Weights of a small mixture-of-experts language model, trained from scratch on English Wikipedia.
Size: 13 layers, width 192, vocabulary 16384, 29.2M parameters.
Below are experts of layer 3 (counted from 0) of a mixture-of-experts language model. Rows are named router (the router's row for the expert), gate (a neuron's input weights, with its number), up (a neuron's input weights, with its number), down (a neuron's output weights, with its number) and show model dimensions 0-191. Each number is 500 + 50 x the weight over its row's rms, rounded and kept within 0 to 999. Numbers have three digits each.
Before each expert's rows: "gets" lists some tokens that make up at least twice as much of what it gets as of all text; "comes before" lists some tokens at least twice as common just after its tokens as in all text. This comes from a sample of Wikipedia text that the model never trained on. Tokens count by the router's weight.

# expert 16
gets: "\n", "to ", "a ", "by ", " ", "=="
comes before: "- ", "\n", "be ", "|", "have ", "been "
router:458440457482492457512467498513460603461461566531486502560539485457454555549523507487443440533464377467502464500496556457469458460475463479453530462525466488519553543468457447454483524465540547542544508567531630514542542497514503598648534481521484458527549457584464453398509569468545528493401541460461567486472330486696455478460522533446459460476496444450359574525453593528512380494467455454450543537518543469492485457482531505505452492600539513468554513471495449549509538535560459492494461468464516463541473470547555536378472550521464538558480463474480545489538487395453520465
gate1:470502481516523559570478446413607524476514546497444358534552532517498495428533435479495524484540510415481465469523479416553555577539440509547491482503417508469491435414442458536448459526484566595544617434558568510517497532555494529494530523423506527530472540464502457512524486344473406485448447458379469469553460555588485466426584507539544455524479475529464569498483547480378452537406523550480552539519424459482601496549502476496476529449392473427443448505521545417506478554541481587438395496476476443429497516461456588528517449525529493542545505477502518483591541545533525482
up1:551511540482513497489398547422478472456521432513530529455434371491484489540510462563529516406497502423468433509448416409531474405655433485482543402555556537531546493517538487491458539510536543485517473495599530508524382501487554522412546511487470481429554611541507483452436422591520522433500455436426426489495427521486532522576503438519556573603390493389391501553501496470504492566524518431450530488519451478474533476565427515500567466488470499446548597426555521459471439462482505485482457463446566499474523541514507580539508490505600520523470482496414450497513446528428533482
down1:528493528542518546582471533497478427513505636508609476554501476544576541406549439513434506551556439529537485512589449459530557503511455433481501537409551525551480561519507533548454543520511546533558503490437517471570475581492387398485471375434541563545503529494564443559433469550519554496565477465513385483473531580383471558507525559525529509494502477564509533533534685474553459473504490521570527420448494448520547500478472457519478542472572507569517524503510564488486512480498544535472469511467456535510465495501582439532504587545483589570580585525467506573530481410455397564
gate2:481611504546493460574488474443525496503477520482517594502535486483433482490510477413552438521583527414457544528503454498524471574521519530467457430571455606454593455443515576532529441463499496592470578539548508442522511485507464540594562569551544487477551533453491555535546492574556530498503458594474490474514430446509465546504495553547436476501480502500539422571538594612515402423593494460514381501494486450535497427509506478580484463529560529434584529476491576568362475568544497481426444463553497475544553465572473586545484484471523489516577501475526493502396467507540640573
up2:437466514532478518477518539444559490530509509492516608499447493500509509513506590525564510465557479536440473541533584504539427456544473430475449356426455461375508451453508586547547519463482563457490560496561471482529525463556633556539470576491412513430456509547485508565485464506621517451508532582357495444502577580483548524460547542520453537474449465614581548415567438528404483514479543426592528547413490514475556521540490534496457506455531480462515527576456457392487503494473504394465472457436445527555510471535494513493555491529432507512538473460579496553603479486468522568
down2:492437489430414504482488388446608543545516532483468562617512426451488556486480512581550500482518508436448386457448441542535483555506586559533437548537518443497518548592471499461479511536527558546547421633524488557429542584584562545457560501436483528494521554463426471569555473397502444483474495499559512475540445546492490448437487401458463478504534470475466461469520478475487539484580497562485472520459476490464474538482541535451463497465470539522400433420447493370483523553475552446414537484573623421452473474545491478451466426564587547488511435514585500477514524441488429543
gate3:493462475467483518474513598442571553446485461466513510539561496454532490542512444470526540594517488553515545569538413481533454431481480441497546517527497420493568481496505546558486499468546605581506468385597530481427446469422477553534541443593465521541504499400520517569547511498404488484517424367559470495502424511583515546593536501529488474495497464592512501592522520474505470441507400461483483456592580423455418576499441536483515508488600478492424479475537546400514551482404476488499590424440481482572509408486470479458399533503534473403480565472435550514435567475461544502
up3:540505529471499512471514455499602559450502564454517521469455424474469437545460490533426425488522496468558495574483494508527481515512447536424563603526460525442533463595566514524534488535466560490592521472430564581460543497563344464424429505474566636542484441491486497509557502535479464510556455468548519481552388474589496564500569432478484520506544502548504505478479518407459505506546379452481425517563547446596511505546474543528505472504545516480499473466471422468520524463527454473509511481434492531624444388532539456496361493390473393457524543549471583498578475423501438514
down3:509551531481469513487561459469475650496530499537465477590416491512449549418510532586514503547523561489486542493484446524450530501402490436472528461480420502476413534424484447563531507512479556550405448369484540596485528516455562501492540508521525479531563570489475483542522498454571426489494382538415464471483548436496543415470463551407478499475559494463408586383491510488450581464488544476523430500509512449509514580518467444546495464507461595540463442644521560557539468564473416499517556488494457561538486579495490367546477537532444491560491570434532521531501462492603476437
gate4:581571475487505487501508493467462502438461469489530464421441511414519509480456580477510576606533478577520493516552450539467410546544503457520522512399496417454567524456535520494499595555438396462474489521536571567580555569505501490495461542391493475545499403485392518517448431507418524413546388481470524401449561441576501526424507532431528539600497494460533433436530576577478533555598405521476494572467526482546464548530556544495438472466440465529485560451491610468581460493548491562569459597509535545472515557480584440505528510503464495535503508520537557487538447537432520554
up4:545470511516449427498443511534511501453392424519530473496396499508521439494464566531468472491559461533435540585522462485518444431546508498510521520487538476492456462441509458510474559449484440510417469570569575519504485422594504437517566412504592489540549502462528427563450495495421502495538418504567475520538510514485464448396568603422475542521504456506463492492567466652563486429513540486485441562437492521538489426430518520530515409542499542509513527386472516485605469522441482436516457407489560582504490636570561488534585507488481497409600572434558461567521501446546527563
down4:440516547551429527445517419548421424490543532556383492496465431478540382532570481539574538475431573370468559576454450544478426509563452534464432557528527467482563512545465485447500535584469533389476529446529506515510460485576480479413497511483408508478452557442450457429525495546552484514508474518448505435467503571518564505501484632495481527500542529416515551538587464577528553496460413462548460444439526523482593519509515499484523456479512544526541523557494509504453527588514553504578481618635422511569536508425545472491565475521577500431477467546426515484446510458474501405
gate5:500487513534501523426507460532488448471475420540487516482508467558461526540528555576490514559519472586476541617501508483463495411478420410492556463509499454484537505547424597425435528523552573445477494556534467456528476523476459518505461427635444403535525418523529436553384504465491479400453458427591456506510508490490438466385453523472484490557474437429538472464471524401492473504500506449475482473581498544582496432559468451475415425579475522557485533468523529492545442430514551481460474400434565502504549415442465443550554537554548604450416483515561447539512538568398580526
up5:524546552447526524533476573416566620476522467504524488427453502522529553476606557446490405463449498525482460662574467525523464514457506453453499532468553554492462509439509494429381488478500460504489419442511474548498516481443460558507631410520534562426437576505448498492424554416407474521436481537461421511508505498504526565526502641472520545409460549416497516521524414542487542434497526429607524530541470557552442549514558474476461548571478532501551424398460484441523418429526483496502497505524553489462429429480459519480516522447489488566469497474466430544483589510437509568
down5:510456472517439471513590491579512453492433514509524617592513333595503468515473520505526478549426530504529603519413503619456394525536502463472496472538556509491497520492516451517507517497554612461468494442456544540527540521449439470439556466570503413464536493480467476405444581491459502441496553590487499519447519439496494537509453588572539570502525524481551490547521460544524548526456475440461563496437492462471505519397482471462548456521556472530517511467464520618561428458424528518440480494622554377543458561579568398421534501525501582515413504490476526417457489533506522485
gate6:421552491528479565516545488481460468421473547369561456453424481475442521553456494452484452599584552503573383411479458533498441456436456482509460511550412429541538473509544521533518442446578589464492473485488519478482455494492506572505564539448583507446402542518496564453548552500548499424530581465456567479491416554438467611424554514480498454517553515552492529431446514539519557421471604477445565537456539546519460468596453480530492430410548552500543463493520491497494541410362438490511538526557430484542594450511550544489484532465580459453485575577458497532552485536501544503
up6:400433410499491449597516482379451584503542560507552498490492550544540470445434512523491663544482454453528416388482595499528495479443500410503535584436379447501533466503569521457466451532504509504562448516453459529471505520509541544538596547483499475424493515479402461550594639490472498578571470480547553471491469464500494489385453541482527542488425536504438457462515504457512505451540462496447386460622507467492541476457489513593483533394466464507441505503525585420565543519502571479538525556538498517557622518466529547571506530477528514488507520548523525492530535510477473494
down6:584415455393541460440494530363479448397441526532526305502518437575480562637485523473453584430512485492445413532487448512529521523545478558524436472396520519511595446506526519490466458462469517432445565550492488531465477407508437529516483544593521545452424483476534552506455477510553516483499468414423450421590434513586427456494492515512568563527425528572537517475437458454513478563529423509553461528386521500469481603465522486481413544502522502497514467500498598551588534491525527555473509497521508475429467478497511563475524429502532472467525507512495516532556493442463532542
gate7:489481450479450462517608520593503467432471429505465462491489534452437479516458541522537464453513489496554484468536442547509520501551442524560453483601480546526573520529419525543594459457543475532480387568491579447616423506507485561511418572538537560477483461492373497563578514514525514582520524485459505447493496553584477598467494599465528480569502363542518404426576580508545523530577426448405552427590510509442439507550524459544572487517495589538509615495531502558543493481495475471474435505436438510487493550458485502510433420496548441390486514439474534549472473466531528530
up7:445523460510466508502479405488533506524484491549553526589575515551479495577521453614462541499497498493512478554513517456504613578511593583533432425563460481557515523403471413494459465473500481476486491621515487444583468517462478400540547452520481460448562461534527474531493463574399575448502442520448517549560614464507540508557516494467425455517579497435477494531480513603592465471509471623551431521556448517541520501562520536539417509497514494519549603479436467550484494508493456567572505475452486502475472541560561483482580531490560461477569553516633455393430499455423597455
down7:503543470465477555531550429581406438470509592500507482536540506535515474525452467481513425528468420465468504597442471499534601592486602444517409549552511582492496443491559492544470438474542487457440475526504487516446465514418587457589506508464528433464548459518477523536484434459480553550458441565476482502453552489504450437413508506491453489555457446460480508577534625461595527502450501469522551420605602556457461599563485487505603499495596469548507498464499550589553494477537468559513478553457468535553515447439533470490482543454444472481452483575530455556355437500467378430
gate8:498474519431515527460499516452465552425306481606500468536514502482535504535494476512495527536480573451521527522468509420511477427580483480565444497528440381505467549521450467561506541438498436542565494552607517584509513534544454452455418467453452522546473427427566496473486452489596553566409615548496431409601523537463530483554468566537441497442439454557502551548463503557512446516461475500437507499531519416456490482481488552483477502529414585552552477585556541515452542501435522461415456473457464484526460553484558535435570421427527517520575533546467519471413529505383480556
up8:520471554496424505498460472399450404457589420511457432469479436482521445533595466499449457489558503414541538460507529544560506485490451452490424429469561542529560512533541492494518516500550510486553578612458470483456446524549491404453473555421492458414445569589495513497463484552613478394489538448440436530532595459417492440464504524553393546526519439528519491459577518554415543547452424484510462549491434531603519475461445558547500525447467583475499564502467536435499457544516543473466453567511547522521508470447505431470450641482515544473445478473462568574505577558464396538
down8:467480468571443573580430520550461455436490536524479471512541544401452511507553493515506576489487536470628480564475558528546477503579512394496563536474463538500427483431544446448614516517492402442498490520413529526475537440479465472607512438418496523525495532478453485515400560533564539668438510477501475415440539462573533616561581514579503436482422422449523479560489490529558445498492507492550501506426458514510507439461572476488447489494533517476567452533479446603541553485431513559527517522649460499517428520516491492489518496540574453531553418518521559460521470546427458448
gate9:517486469449512483533445550511487569450498573475567551441515587465507539503415506461523510528552525540610527477461543521434558485534460415557462556506459545527383558381539474488557474460563533489562529553500497513607482398483550519498332412454468437443520441489551456540407531509502511531588517482520425512516554495501526510566533449512534496555448392445478569484470489475550588543547419469452404645448498519529490434531440526516430510434588441432562516511525518577513431463538580490474493551544507504518458427601476513499480572537428496412521463536454505448470497528510509485
up9:441416456454465535523464474452615511449505409574430472598571487565556405501493414449499548382473409546384481494537445428512403552458446521520441510519543411543505568447463463414564462584479449522524484463515479446455473462563552508527496566543510537493501515595487497454478493542475505507540561482472534454490413461464552485569539629504519440500503531453545498512512487505553423484596538484549543536535454515529559509496542434433477495463546513458464523518468543465527543535491452585500501479501406484611563480499467417591653516543533507461504427544540595537575507500509517450
down9:607397499484462484519449464618486488494494601532420463599568500462417526458464465494531367469551512492544501454607500501515485535477544505568458475485544562467536538444553487483420548489394549556581472603477402457515497485494443463481524486487552486458524405450464515543382448521499582401477438577553530501498493537486535432438367462451410517465521437486476428488500524500431480483553550506550487542548521483490618507569498477546462527445540452501575410542518560536493464451558414502490502493554489471526572530489508551494450515550503504484438525435480560494427466419483387503
gate10:557562538550469490560447530478424503446515537550466410544411551517485549525519555512453421631546475485479431522445566529472438516502541541409441541516504627453457501492537368528603512468450489508508463471527497563478521421535537492440508524483548449509531473536536542489546488439521468532416580498512565433445487466564529446461548548441387553433430503446578530546536507476482408594504542538470453485448443525601443521556537556540462481505409528524518494483396478559567669548398499549525459517447509492505509436531529584563479464469460486556566477546444526504551510501538503543
up10:501398561521506455425518402432497556416517439528439450577560405508456586499503513415486481472552538551537439378540500491491525504522517515484497488409626421514465511481568541455544560523462549461457529510544565668530475549440577417444524474504493542515535566525545471557442486516481561502465562526564473436543517487523425475562477511593578439450389610516476465542447477497493517486499584528466526434441562518534569558496586472480488520530464532471528517472551521445549460511493463510450473453569571515496525490515471487367451524488452515505477448469572634587474516486481549497
down10:407475377466468513591503435403464444458615460533500535439426507389470509515482508506487537586549513423468501449472479432549469546492513453470435427529533484423533474436412596440598437523514588481472508494542527508486645482555579548539546549525483576381539516505550520550518489516528495533564554432507472523549460521458560384539548473444573545557560432457520519531485416599493476456537464532456460524509482453443523584495546570432557469502536544557534442484526580533516535516465532401487525466500532492514524565445500448518541501488488583540517511446386489449521500462548434480
gate11:538506485500547518537506444508541423475428506566488448493461583472581457509417491522522443481485511433500516506482454470470475521414507456418521542546534448517493577483486447513510539525515490538536538474542430460519508576452516467513511580529531593525489483469536506474523592535426616455573501504360562493563461619506486485490507379546487503448476506515548473473542561491419485587513448553466538508521493503511488476461500549499482572493521487487542528378504431497521470484379555480543468387422556526496494457687555472450424572538429503562567510490662460545422515512398450507
up11:585531532582526513463572579500505557521477512436429523498549468517503519419523435472492466560445543557441443495477535442419493484491531540455519513522494541446532554497522434538502513509469443449400452479485522552488499483567453566538401538443464564420477408530559521444524548448485523477584537486518527497595483474620537355578488472520399452442536522579543545514543467491438478521521504451477505451396489525503468548545525525531570468414502465486573423534513501474545630541469522530589575520439492549535452620604437374485520528600491442465541475472539554536440563549450494501
down11:541493475446514493528452427601402482490483481603544432556458359421491409549452434553512541538530453490450508525460517594455521503509418560537540504466524472394499615536530375445491516402421537416457505547481570510411490447442570489467604474528473501458453581549565487503490415533473454555520557427431459506499512428444452518554541483456470527510502448493549505526453405470501526510456398549535533417431490480541534442534489541555461507615469478501481599526506533503587444435540498594477499544540517621502477466564523482498511507480497502506512511532538497509440404529544479498